config.yaml
normalize_top_k: true
router_z_loss: 0.001
init_std_router: 0.0279
lr_router: 0.000825
tie_embeddings: false
lr: 0.00436
Below are experts of layer 3 (counted from 0) of a mixture-of-experts language model. Rows are named router (the router's row for the expert), down (a neuron's output weights, with its number) and show model dimensions 0-191. Each number is 128 + 32 x the weight over its row's rms, rounded and kept within 0 to 255. Numbers have three digits each.
After each expert's rows: a language model's description of what the expert responds to; "comes before" lists some tokens at least twice as common just after its tokens as in all text. This comes from a sample of Wikipedia text that the model never trained on. Tokens count by the router's weight.

# expert 6
router:130110167118207141077097128037117169164140060138087151123228131161118195145135199072124125124063139137139174146151146098129149101121104078111117108200078142083132150120112136124120114127105166086167114179152156141153161111112128142143130130137091142133146099193165116112148174084137148121119154144075110112073055090132117135130111112137122149124106142156161136127088112141131131132148189110124140152115092092159107089152168136139152197104124081130125089121065140091098133130114152105174115126121093118136125195127125172130085138123127180114154153081087071146173018156093135129
down0:159152156080151135147139155030098177144120081132175124049138119129185114147106129162115126182087142093090179164119121147158148153131183103070123099133140132153082081112153087124154074142106134142141153144069107078109105108138113148154093106115071177180165096164136174095155093135121129171126183180120100143111113082181160086152134061149106145170132145145059132136095106155145131155103146110093107170101160121179149160087105073092133167126080101120164093176105129119116124182127091064143147125165103100141057094120121139143110129145134149119131122157199088155128088073076140109
down1:162158117104144107213136144165136122143116117137148097157155123133161140109187159173122158165151142083146120156240147139131162193103117125127145118099160138095053113126114153135125145080123080110068111124179150074147145175076110111106103129121081133173209076164074114127086149173134156166132161154128074109119103171152060133154186045094085112082094103123099198112140126146142133084145128096220131137126129149112163112032109129109138122134144113150105102140149132092092158134157102147141141061132141156053123105163101148124116114134115082147155126143129133141164136137131114138
down2:148127133156149093148104100158129102141125127137179155124113162121174125155115127154148174123124144171093154155103061126103116126095120076177069098160129107160089168115140115116110151162109150136123096150145175156116128117093083131095076041162146142106146149097102138216172108154095142132090168108130164129156135223123137101152116093151143127158136086107201138087153108122174132148137099140155155113116088127160113088124222111078134097156142044114187144166135168079105077142185178155116131130082118177183087082153063158169135121128173070173140099137145094120123103125112124072
down3:126105121120149143146139022081127173164112101172085097137120113129098173133111087113147155105175212123099114116104167083137121129156132140070111193118141174102156087165114173150163124127060107081140115121153108107190141162118148124138206192178078133046158109138073170114114132130144129136100112066144146108132101131096082132132096155143147112124146156166127133165097132076083166114170110137089148111157163134094145143145173146150116108110162191037158181090136136203153148136093137116108122105148116182128158159139160096142140186146172127104118129084105101157127117099086078112
down4:118080133078093114130115103160044145095103109119134051164086135132118124170123146142134125130179135142115165062133164187171169134113110201160130119124176132190184104131143175084132161083116120138086102164146106153139103182122082127084171139169110155087152128144126118148151100115148166122135159207131126138143087145133124179105127165058112118139091082092107143146125124161059197070138116093112089132151104193159091136126119121136139136163201102111109195107143109156108113145116093156119133192163134160210109142128135118141093118169130104122169101130090148094078167062124104170
down5:131090053141138174172110086100094131179185091139110114136152158106147074145063108116137141066142150121140080139118162122197098101106116099109130111143171146170205162161111077146084138167162132147125161125104087163156096173142090119072131141142131188117081097181185107142141130127112103107141118102097147136103126111153080121079135122142101075061063086152150122142168121099085129084126080114129071196128133084141125113131104088160068151168168104080121107123086105184168124079151103156137085184063095125107096144115184185087135136111120116097124141123179141101126163107113110141
Digits of years in dates, career spans and honours lists, especially the 1 or 2 and endings like 013, 989, 006.
comes before: "2", "1", "–", ")", ".", "010"

# expert 24
router:098108193108170125112124109109158119094175133152132159132195108163167146125139167104198132118101075167046144133142106102076143085128120144108158122132133083158103135121174100129106087178092147099125123173127110162106140128110095111125178116096150211145134186112138125117151083078099141196110091110066158142124051114173096123118111082199150108129193154098159138117104110151150166146155149153153146125134041136115135062165133117135121161133073142108089119130098134090112115198136149138138082136064113113111115175134144179124153096133133178093120177113146140120222067106136134107
down0:078150117136090112191141110115161157121113177102142134183180134139130122192136167131145124174124189161084092172149161131163153086119113121179138091095080125095129117137096088143088131150162132112109066057140185105094114122148149083092125177148136100082141083135122157074163136183169110115048153134151128085117086134107136134099139172113155159065158130167138073139113101120151145166077106105111091110146107097081136085138127040218122093142131111089098152125096142159090155137112109128101092114140156147132118167213175143124111161079074117100148118119105134165179121113133057145
down1:084110145205156122111077078155086118146132176162140096169143111087127148109099152105138132151143048161148104136160136119177104137140164190102178124124131156134136087112165103155141131092172087126099208119200157152160130144100142088129123139170108092157150134094137117127053108083079099128067120179133123159118085190155155128106133190108109129115078159108121137102131150148153112080159165101154098096115105111146100212100143127051208174120144161131092178142176131121140107143133142142147134198100085151138132129108147129118185094171081147148095122124122075159073169117174150145
down2:144113105121123108079125141127127097092123190083125188105136146134137112109096161117114182117089186125155183177109181084052104154178158142139132093097149105189109098132172154152170126209141086118086114092121163120093172164134151127074095112184147047141086147146155134034103093130071061116108150101157156191113128140088113087105193116116122139102127123160152129149099180166187080122127139122128128140106093158122095108068127148067098174205108087137140096159099150091132184116119116135090155120107168106130144114139169128123130109147104172147120118170151139180107164133128124130
down3:122138144175157173128141191075121145101118062139125120104126138148093120087136063132107172090124107108105112196116124156137131076087148171132107065121102134145113177133147133131152102185085123134146107124150129144154122101144149106099097077209097187079094111089105176178098162093174165142130116137117152142040159161198133108101118131177145081108134156139175145151163107065164138111138086099113134121139163119073136146137180194084104135122134126048176127096139144229152140149109140150175085125150081136061090165142172128133147150149119161122076145115138170115107136126147105095
down4:128107108092154116098113131199032147124137077092152137123088136061092129121110091060076096112071167069119225054181157171156065109118117129100083166127136161134124145138119102138134168156117170104121182121117150137053122132087138082065144091153196145081144112159078176126137111161073148126107122142117137143169104149143121151138100191139113117111117090166124082125111138119056102091149145138116121108116209103095119112074139126149131140087133106131128123096131113097109122150056131140091103158133179149122145132131103128132101091116146165159080077118096176150159116104088144148
down5:225152131119130192165078167120183152127131158121160136117138151094141063121151148045128135167172123114107157134151185154078135103074143153086109143132157147134135134056123126107102180066158064127074110045105139148139164136170168132158140137124223185134115085131148057144146113160153183081066104126141142098108129144099115131131141087105142067145123126181129146116110097134176060159139120072112155149132156147153171117140162121087140114122085101109135163142132129165139161134061134103147173144164150160130111130136103176117119133113133116070127141126176142121062119134183167118
Numbers, units and census or geography terms in demographic and infobox text, such as household, million, %, °N, km^{2}.
comes before: ".", " | ", ",", "0", "4", ") | "

# expert 16
router:141110152123134134127092145103098115131089062141166162146149142151148184116111121124117114092119111188086159180161095117087120116111082141077156142204120117113051146100094093106085127152132169081083107196137153148158139142133086097118146146103196125164121110178175128184212157052113106160180101121104197110077007134167111113143125102141095131153151114150168142125144129128187188126102159084162121089136096074147091137151168103122171193133138085139098120149094150128085090132124148110090085159080092141153111136142090144139117146149131126125100158164101118149129140138080131108
down0:086067082090146158122119148103109141096092119103100098140090117182093065186174155141098168145083118150158101132144140147096137160161113147137128165106136166143132130127141120121123173133096095102107149086145136103167165089093074139164132187060146098114077102157099106112100220145155119152131126124191098100059135097117140121122133083147148081068089119143119107079093163163122205068101076126099157126129158151128150092161115114134053077141115148101143156103092112166099113085171110100133096125115132189083115134141171115085106137144144139083126147038110165051106155142146142077
down1:111165095170085103138110124154189159102128146119127090140120112134157162160120074197127115133135060109121129151130165140090100117092176117108126091096113119102119122114108083139161041085166138118174128144080066105090071116111101160111152148163158169074127153163110130119101081118092173075099129151149078110111103158130122080001144178136145134127149100168108122096093115060176115112197125080117098140164184157108139126083087148076141118088155088111122134148159120104095175124109090137089117136117169108062084087097103138121133122092132105146125086123123133052099150139160075119
down2:105186145098134173165115099071116140133147110193147137150109123177091167178114113126132126134120127126109188131153122105144069147138209111128144154118091158130083106141124071071151173142167128147103214168119104148154100119074110089130147179132115094099109114125150146098107108126123110131161098168127135103139115122192102064116169147142070127145126097121153117119185156079125141065097135144111113152113196143111139154135101115144089128203146126144125097106174174127073093125097166179142099112152130177160002104091198090092150113143141121121181076062107145142133109120165089143
down3:117149141131118112111137221215107077096144125121160184155175146152089059134151118129185165114099084155120138144148067074150125116092131073098129149127143163120107124147136114137126111089140163097112169171139157154084179106136131106161136143162139092169148130045156171121148123128109094085098136161132142138164125140010108085096124111092150166131132077100146178143124176131210168126147106160163083172120093138135145102103133139122095161143112114130114134113147116162136090177054113154164149087114092165125099107084153105184074088130114130125129138100162069209138088146118131107
down4:129134093179109120128176139177117113082182094180148141153136136074164149145143103147088141123175120105151077050135114135097163119089201090122138139106131139174069117129137130130194051072130134146108133123093202135100114123082117150127154074116157109164095105148124114110132161205161121143110120155167096128115123152178110158102172115111109100111088109154180096104122171120153134065157164157130121083096102145084064130129146099162122136101160163098155179167129162111183062154057150144097152099064150154137140052160162122080182139123118093129148122093098108148173127135130073102
down5:134153101128074142155159139135119144135095087134118168140077154149102138120119122165163126159143142151121110145179196077109117089151097159133152134114073139084174126178100158165137116080168184061141094113097117073145178119119119112164168119172083164140198114199137144178121197197153084113078125101141118156140128047121147125072168122090091140133141108142098139194155094100132176161140147150110123053174164142168106141091106127133109102146179132073128216112150110130150083149085100113166137039130141131096167149161143103113133118143154100114126081154126163138107150109137138182
Standalone numerals in tables, scores and statistics, such as tennis set scores 6–7, race positions, ages and totals.
comes before: " | ", ".", " |", "–", "; ", ":"

# expert 9
router:160098167129118179134127153086115149182116068157125154093157140177117174118155127091135138120137100185132135125147062132096182084098064128113105137166099073097142119135164156143142132174095169057068087121133172128104203090105123109122196067142159131135154162187167175132145160119100121124176160145135172128110070134086081130163139104163163081114137120169117124102109131143146169148134112130149155094163102129126158112134143167073125120076119118121051110145112187106160085125091144107109122146084143118125022178140123144131112193133180103095113189144112112132129123192106126069
down0:111152138153103086104153129077136132054155159146112135132148158097133132170158138204170103127159119124120163157098117056157146142135174169181147158147198138151107153104141084146135097141131118171129172155101164158159082096109165105100116063109139145073137116115101075096138105122179134138088153124167065150115139171122167097115182142112137148151152134114064142090100209124134105106068174103167137165127106123175167107132077146100181118111075100163083100126124149101104149119081163117041151090148092150184146164187147140132107125078126125112146118095113165160167184187191148134
down1:151147149150191177102121155101128149102164088105166155166190126126086128028145155130156131157053105140148107121136102155075152122050182173209149149161150076189192151118163094090113135131152139129118118077153156130143126128160118112135140120195166084205144113095143106137176129109181129129102145139132152100093110151173086133143167152085110099153089139164150161105122093176128206130122133070154186097100139155106171070139121099152208131143117119110107063120097157142192130143123083130116190126126144130126115108146151173128187140130143107136120132124147084108126130114157106162
down2:108194160139147129162063079186176111094140098116138123120143133190132181079113136171144155161167150169123121137128080127120086167107154140103100099149126142102088066136126117110126165094096122205148163127115081196192140127160078116174155156099114134159126150102138223105080118125132133119128140134147127108141178151145103155083077069174118145122173120152132149123046103113162063074189177085115142099120165172136152121080085093107132141153135157094145119073115131078108123155104064157148196141138117093100104148101134160125149093113071130176106160158127109178107095142155135136
down3:142083117139100107135120160125067109099130171128128122114075143125133126133138085081099062125101118085113146138087171156180103154174121183095103147158121067075175125113116117149143128179088128063149114074179157168147140118113181107181133117126137144099068109127072103119062131121098141081075073047103122140100110135134143108161139095116068200117132127148149072138116146138037144137162130087114145136113163133110145104139152098122142032150129108117122135101188151124124134088172130137109098171124090171085136084109160166118094150103136082081118148176140136155143044108143081091
down4:143110188054078070138144144149230098151112120184161143092109096115141150117122093096160140110160134129126179115086133145108147164201086133142112129157100147100110098114141129082124170095123147019160137099131158103152121129142165163131074152100142141166138134125123129099090164131100116106049153110136114148092053143087160122116131081153126114136202093110087090119117187158151204128154114127100163156097062128172130126117085131102169092114139102116129166121149142202096134125132157156126149065103118152181107110128119124131138159148164093102070111121156084135062148164155183112
down5:052105120039189113111136120121140166106101132175092123115125170156144148168195146173123078130190193158157109124143153124156121111122170082124115081153108119160108127091095104169134100141035178069124115131130114163115130093167160115167134185133096151156100101154139186180099090113148112131109137131141175101099080109159143150138093124104181124070118127136125112161110069145149205177136096130125115090097175134161111098143138065170105143109174141106110174118137128109092134134161098136150128137111095131155179170143111168126117097144070180072120071068095151152186114133124118071
Pipe characters, pipe runs and line breaks ending or starting rows in markdown tables, especially header rows and separator lines.
comes before: "\n", "| ", "|", " |", "2", "|  |"

# expert 14
router:111110152127172124089114188122131077179161118133092126106163117198128183113156196123147135088084145205114176163131137098085145108125114150117081158162084154165061134075125079109117162156123154082146040115147159160178105093092097154225139126106189220123069145138143160166104179088140165128133081153112142126104120113173127108127150128156150116123136118063179109094126118153149107175143124100116144116139126145112128118138131110085129130151089087160120068135087163090116093149148184116115112160094137121046112152167118114104125126132184090128167104118085129123107088172101148119
down0:183114076138115166160129132137093111160125166123165159144134112097161124176175088093165137095137112102115075123166173085134156117099139114103196123155163147156121079174136166132165157175134103112148173116116140173198129101086182076116090150107167171191167164118154138108146105143135111080160090099110116145175145084210104108117167178108113149155089090109129092139174159169116134162139139127129115158108185162109132094113097164182105124148146125113156116123126055122140088127122099124126096097158123160186157034119181105112135130058144085131070149093122070108186168108174109090
down1:074139128142144112148119100132139124115170142115108160174140144115151119189116111109166139148155195111154046132164095150138134161118121179139128125138110112139171072141129105133108136136082142204049206102127132107110152141202122112169137146162173161076097114146136088112159109066064166187089184106144022117165122150153125094130152205153127142136058148132168123150077181141098136080137074136188123151169116146102142081117131174135112114147176086138147117143091120129131132148108140124113076121126111156140123112089145151066118182070085104142102129091117140139146124102186122180
down2:126122136098094054081124106077160088088105127113159108150087079141129106150140115090135131081132071107140131147152176118123157150107142123122117153101148098175138135141157139102137126100115082112148158204116158212135114151139109111207087136125132113202067162117203111123137119145113148196144152160101090165112116136117141106175090133186130126185127064161154101153120191096121134096117115120091065124103104168199103146112112047215160176124093095152149103093132133151210154095133148150115130104150104098100132107159103167107091125172135121161102097145121110134132109194126191124
down3:129134154084158111151132056055052175151133140112178190115169133106110170088104107123114123186078128153174111151120107181196123131124110175135153181115092107158181104118166106118105139167124130181124101121175142111141070106093091072097155081152151152150169116143135150108192106080086214161123175089086148128126087083103132103122127173163121100137127088158148149155107081125170088122105163159113122155108122137069164119062140128146124130155144135092117140140124129146139107068088147151087096139145099102137143122137112114157126131139081103098081161114137140119168173251117100109
down4:142101140105101148104131131107145153118106090156131110134122189119126166132091125129145115075172095143196125129148101154150105151131101102129105146126090074115127172163130098136104083151081175102215045203166117194115120119151077116134122091143139083146175154132105073134109151156109161122164099137141174157098160159166084153139120134221180166172180135115103148084120112186126119178167152148119148153170154167163145229131148114145103129120129095111159104172158112061115157164154145129116081187105091091176167089137123104092124152143088114107132164083089112178107137141102102088
down5:080119076215168123154117167120154135115076194074094085130035118177119179100171161167182159154137115139191171123102152068109089194102123154153070141132139141116158129139126177100171124144145109120118179125110099152092103116119100193115128121139135163133116120090158157152094071106137100132131166105114087124089118107145090118074092154124161194108122132094144092170128140076126117066118079137098204150129144086089106167123045103136143139150148131123108119126147120176110117138167155102131095153094147152100119107159169052100135102142138103189100104162115082135122182118139156127
Prepositions and the date numbers or places right after them, such as in, on, during, at, On 10 September, in 1977.
comes before: "1", "2", ", ", " June ", " September ", " March "

# expert 29
router:076111143100223137070123157064127105162098119180046110101132066222141150123174183113152132092164122196110153134131140091081117118077113130098113138161121115075162157112108138095137138123102166085158132139142140136150135106071129172122174146132071160135124105167126150137146158114093130158172153068053123122096105061084127120145133104163122104152125138118151157121113168124143114165205130103133152159123090140185160117110124115130119148136092137135064138123081145145112112111083200057150105151108141100142101172160118092053108116145208163084159116140115116140127118164097154123
down0:130129140141137139143084110093109135131108139146160139113165185094190135145120128158114147104169085108075083131141084150170132106069153123142171118127154099158175117144122059171131094179146162156085151128162120136133111093179110090088163148099105076186128110100102137187190186123079165129123144160141106145024073168115198122109143152091121063130132158113138089124134077120165065107099154115167150136078134102145134113107196130150147134103131113103151072150186099131082116173115120154150147113172110113193184096069138107112148168109071151136095127151126100200089156128155149156
down1:147136150095115189130100128156129119098123142144155118201150142061098089097119139157184116071118104142167116071158143153116102099140151161117205133095092145162143058190122191193164157058129104104133128099116114168152163119103132174090103162119138113114144152196133094112122191120167095183123143149100097128161160137146109128127098126114127146081133123107110141140110120143159143116127133047192097172107135203086122146127165218143126118026183102145112122137149109142102097084174158153089105060138082151148120146118138094147092139145102148115091126117117146151087098065153125110
down2:064050097157130172108159131050138153108143121126183066146193119116153139129141123139083127123146165071124141176074062141178091120173151134182106138071150110125109112117096130132141099109148128148144113142209185090125092129104177117149095107118100158125155102143110180104073115112137096081109144148125102097171125226173122150067130096110145142125137113065150091154143117173151153093100168124104122052077138166085153138107165184145153108136113091124138129102102159130128115167151095164126093055130167056104114121099143157152108140083055126135100163153132140130107121109121140164
down3:139187050113135141096113100108147150122133100118164098102127176041134115136146116104160185136092098084060122063140176119112089139166125133138075123037103147125113091106152163140166131131139122158134116147137133158098125136156169125145165158112132058161146125172128113115093151096133075104134151076102137095152171064171167099133134083168156164165104146137139146135088107129164132108089112154113129161111168148114079149155146081081111128147117111104186182135101116100113075123111179138195120137088112171151084109125166169170198057151099065093124183136171108152141136073077156114
down4:141084100104119131148085119005169138085100155160120141145113159214164112143103141176156132176116088199169109121150124085119139072130127147167147071122119114141105111097127105126123093130185118149040093178145140121183097129126113090113097050125127168107120076133127113162199114170113137167098166127176114101162109152161120161134092072138138084126134102118135153107104087118108191130068095119100146091143143134082140092191189189132119114129100158177099120144135152134099113099151130143172152062155164156118133117163156183157099118126107122131132150125133189128121199136153143139
down5:140117126096192137074157124101136151116074060148160129091144143128168116125124095107103115154088115148129159154169092139127110185124179146122083136152124215103089164173073100111132066143145090101153141096165097113133066100098088084200110145111174118146169079138131092145164107154116110102071140130153104103100120220136145125102043132064104106109100116177119175113133111152061130137105161096120111060093111146117105180153124120125121151096092114123148151123118097137113073199165112150148127149054131067133135127112108140151103093130154127094119138098080145114142060176184105099
Sentence-ending periods, paragraph breaks and the words opening the next sentence, such as "degree.", "In addition", "Although", ", but".
comes before: "\n\n", " The", " He", " In ", "The", " In"

# expert 27
router:104091141092145164108091092081100144158157082149095155102154122165169152098148157093097173090109104158126166153179115116094149090091086148079165104176092093102139155084068107089095108173086161087073105151172129153164178099099095129160163087091101165161151145159155128170144138083097156176143176143107152093112090081138126157168111103147169089137136151171124148105076168154170133175165151096155169118159135104172081142189171121090168161099089083158100094162108152116111084173094160100147096162096081104096109178141091139163122169170139066108122148131096125098165125152089156101
down0:129138088106169187147132114147155099080118050092152143074138146165143161140137108116095112059154189135098058180129133101161101116107184172089094087158155125123118113141119153107125130105119103177112191174151182188068074096131103109128053143116079167111170127024100115122155143130129137107137128145148152197117044156131078153096129097145142163124128090180118170148107089119158119109100097158067144131155119183160131095114096095147151098045149152119087173114109166137113130092095112142092114121150137144135127154159189102135128112134138139191126126098087120138111120127104089158
down1:151088155117146164080064151069125094218088128156164105122107162116174138147147138110118143160177090121137077143136118090131222085089113148086152119149120156130101147105031092119137127109148159076075153138154081170105089102105124143185036159154173131117153086144083135105140132123058118096132118170140150165098143163190131138157135152134148141130106129110111183109130157108143083174123174108118163127153211097151119098124133163122073145166128152105130107170168156120143104148133118103157160118139155118156096200108181126069166095118134157171140127113173113087103161129135083149
down2:144136122118119093111106092088144140133106139139089107105134103122149092152110124063099128155117095108121189077145138080099175055067142155107146164098128111172154093131093070104162111148121177167111123104138128139120102118116193112103136077136157173178120129057086144092101095106118107107084105153111054065135122141091111057135140118130184134170056156152102105151154070102154093116081072106099105139193094191166166083180125178124121114132113114123179157131086133094125088140091075113136144128136224130116116174094112105137117116167150090150141158170193140155117130117139091088
down3:156145129159089102122147063093094101122129130119172100094076097052138122126159158110126081120101150024100167121146071068166116163097131173167102082136107120163143083141158123116145039147149153100098097089123168102155144131086089080129130130143139115177117140181087139126135142113105147112147097171134134142124037095150132139148132107202146115121149124140155119218123108110112178134159158114085207144126145112095139087121184142141094093152156137074159135129128157129067097138106067110114152162120121092162127147076120123112092159172171154115166120111153065131140176171097108084
down4:145111123149114122146097079078125164093137180142106131125143104150117160072090133176120090143077074104068163170147124125158098132111137177134120135159136118088106099070087061097126072154120116207151098098173088148136140171095109083104122100085094079125120136115150172083124123110130134189078152128131082101140143128199131093139203159181128143090122103091082100127121117098107106082108131135106165154091138133118088134207118130104200205067113109101121151148137150162194152135120108124116123104133133148118091169115086168139154180167111136153102141161050149106143089122078067154
down5:073142162112212116133132141100148115128129095096112111094118115120140120132092083146117072167141103141105025169142131125105077099054167099112101144143105144176103145137107144140148080111104130147097141078103124140169185139121118098068103184134146097124098124126143168137053123115119126142171093133128100072152159161145080037103115184086126132120130147161152152079149150062089156138091124145084143099094134141106084152144121081140139170145144116181223111076154129113087101093129117046173083093147144167106112181125063113101187106096117149079116134124115151125093121112134133122
Ordinal suffixes after digits such as st, nd, rd, th in 21st or 101st, plus stray spaces, periods and table cells.
comes before: "1", "\n", "2", " |", "0", "3"

# expert 30
router:117121195136126119142128161138120136146143017133137181124149142191152174119139162127178159119145109218117162126135106107084118123120094104066102088126099143139110122120159149080081136119096176091071118181110118134105181084098093139151123143082104187177072131095108158178125151115132111113158162131144164106114093065138110157109107019128138125150139123134076177033153132186195165135139161128111145078137094101191091149135146171131145140089095126157101145145101145072116151143092126145149116161109145122137118153162089107105116137156135100121129139111064153135126084199121140103
down0:136090092146100088073162150097158107120146154082125071212073140117101121096145182089139101170134081150172201133150042106126098139104145131148134116162102113108206152134164144129093073117177142132185181128100156068122083142098126128171100149093126163155130132062099096138133084107179168071173130165151098122107075096170153158100098149121079105130077137115150095088173144124173121134099164137093101164134108136131150112128133129120130141142126147137123129153091110101133162171132059126178169120137147056122099121144128079143115082071169130183136110111185195124152174125140161125
down1:138091185090144087149120125154189149133105195128120152078077128105081113088143113121144101129106177131127143109113064165135126092118098085126080098134120167116149120185113185138135146120144075092117035096156151173139093151152139134148083179120127104045138103141161089102143142097103137139161090133146104134154104175035066104125121162120126133113173098084143096158088120148109116099180164091157117180106108148093154165115080145146193109092111133177108168126141160104129167089166144116122157131156146147150114064152059081181130178145067154152139149172077107118141101185132133112
down2:147125147144130114083139140138152126130119043103139122082178187090118094116084125126035118168138105136123139101146128157126088062117112132144175113128136113069223121115119160109155121181112108123127127105127131072142090154190148165189122144198127125154097130155067180171104154076149141116170124175152218096094136131149152145137179134115090118120106111092113093102181141147151157083074106107097162059178172176162145135159141130108108145143143116159092134201063108086125182107134151120130163125137136072117139113147144116137162129100118168155154144119080186118129105152071163114
down3:118123118118105144163172104175092154173128111056103115169145177117141109153123135095137111123157109092118132130109156092146199113180144142109130109123046115123142161124085131163156117105052090095098136122138075149158161153137118174068100110182173106146112091188096118165153170127120153146087106179155136107091172132105119106136113088181140144174077141163146106112126163126147207164185174134122164145128141148134133123136115107147105147199071146208086156057193149102091159096166159105102141098119203138168158173103127107098118109115114157114051113180169116110152115140082126111
down4:129128138159085115161134178179099121153135210105159100125127100160130177122066135176081100178175137117148133103098132111124165092162145163143071146122176121138075142138105141152116129130117123153135152156117058098150091139191103126119136157125136139132138072139122127105117113139135117144105147116107124148128173115144170145120174181119150082070128138143115082132058151070006193139157126148134051066115211135097089134122115133096135104169144124152116098101133153069148071139087168141094132087168167114115148115079162144110124116092111126177147109197144181213133113138167106119
down5:142130150155124079098181137057164113148101142088164146089193122121068118118087171158117099132139162170166092099128142074110117097130171107133129183145170146118141177180143113128121165077141172097190086122152140122164133170124064096166146220126122130131186098137114109142087192129124148125109125116126104139112150162145104109143136120042126107112123124132144107169097169094099107130140051105104179144129105096140153167133079174133104151168104169136098166089099149091091047077132131095141176100100117115162146169184163106110122090197106128124092103134098121157141064075144077130
Commas, dashes and pipe separators between list or table entries, such as the comma in Daegu, South Korea, and | between scores.
comes before: "1", "0", "2", "3", "4", "6"

# expert 13
router:039132155068134146103138159082104141201122076173125148110135065134178150117169120111144139111053113117091127121121109053131139106142064125142069092171112160106105112124134165111118149150085144062147105163145192125174194060111128177143166145111073159127155115140160120131101198148115121140166073134138153138098025071177124158168112132127127089119165174083150117117127137137115148116128122094151155086162117120136143151107125190142168128123079137143082133140100143108079081146186182133117100119103128099117134147137103154131134144145162160084131157089145075126145093170132173069
down0:123132081081106156113105109103105157097129148139130163140144143065191100134130121096107101116131122139139128133155069117128174067178136083042186162098105149122191150156115141155209109167100128162126142125095157136111167099134117088088151161168113150174158094146060111175167156198140177173101157107143157109101133119150076152129148168117108183085072174086130097156139124092145146161107101120083115138089116117156100083158127130148111147116136071104121059163149139124116121187100111188060118142127114125134154098120141164155143074085114130113218142108083143162188135141106082173
down1:036063126139143134112108100205108133150145128118097139148212052086193169095163129090164111082128141087169128118122165140145109138149165143152148104157147135186088141097118069159135096191117161135130141125143072243139142166168100096092085107152142134199159099139126162131161151153121124111104119141136116141164157157152111114157112141163154182159134108184157124101103168084119161094134206095150101149122057112111109130085149099113125137144123130110136094152107096104124152159125189197095143122079130159144159124111129114148174148153169158104143172137156166139116152123126201121
down2:112093067119085103121136113089149106104084171124140194150039127066140170157172101184153072151114176130126123100107133133061119144120113110148132101087145135096141126156109146147123084187115100159134143139135129100135168167133117134154120124121147123102142082124139119087106119108067168073012147102114161113099128106163129112131130139163143168176145145117148153113116132146111187079155100091121074072106149116082120166168159137080118074120121096081123137078119082189149139170107136136085171131192143152103161160129092172102107138187113079083180167201099110146143143112121101066
down3:155083109110197136138152169167147108118143170127141158152106144062197124179146104153142119169172144123120170103143129140141149118127099144108126130130132034132126157113150157134077127111128128052116090142124147150050192126104131166165073128198109181084064131064090172186098172125104165114067134081096107095096104118143063179104171135110110117135149093123093144153194051097126163135112151159134138126160104144085154130089120103205085123108116117123155150128110117103167145098121168160106104115131178155123140132122111135129120127135162103046118103187146133105144126135096124050
down4:141132145118146150153123094090134108142069125142117154127123063066085120115106155093134148119158162134144116129179184177151199171084083174185095144121105124166119131147151160099118163084117074129174145171186129106150113172125124100028135078171127190120139132178125108144135168104112153067175123100128104161153110120079152150111149154139098118091136119128109129107077099115123147081148172098112056222117105154100158133140177074133080153123083115104108142118137156161141116155107132094123156081119131122184119117168110150120155117037222141142163154135116158137107167136144187150
down5:144143116096179102152145095163114116094118145148155108137113155135204113135166173146073146136180112117153124134130113135139110133181200120172127127129175112138097063120158175145077092093162152140126143095093148068104164113124137106103119135149147166114173155101094157157079103170086033129110112100094210123162101101149115096114170144173151135133158157157110124124068101109126164201126107155147088137138112130133080092121084146128092081117156143144195124093127108157067169109099107120146125128148132134170126208139191079110164187102153173125118160091147022128079081125127139128
Line breaks, blank lines and == section heading == markers that end list items, infobox fields and paragraphs.
comes before: "-", "| ", "\n", "- ", "The", "|"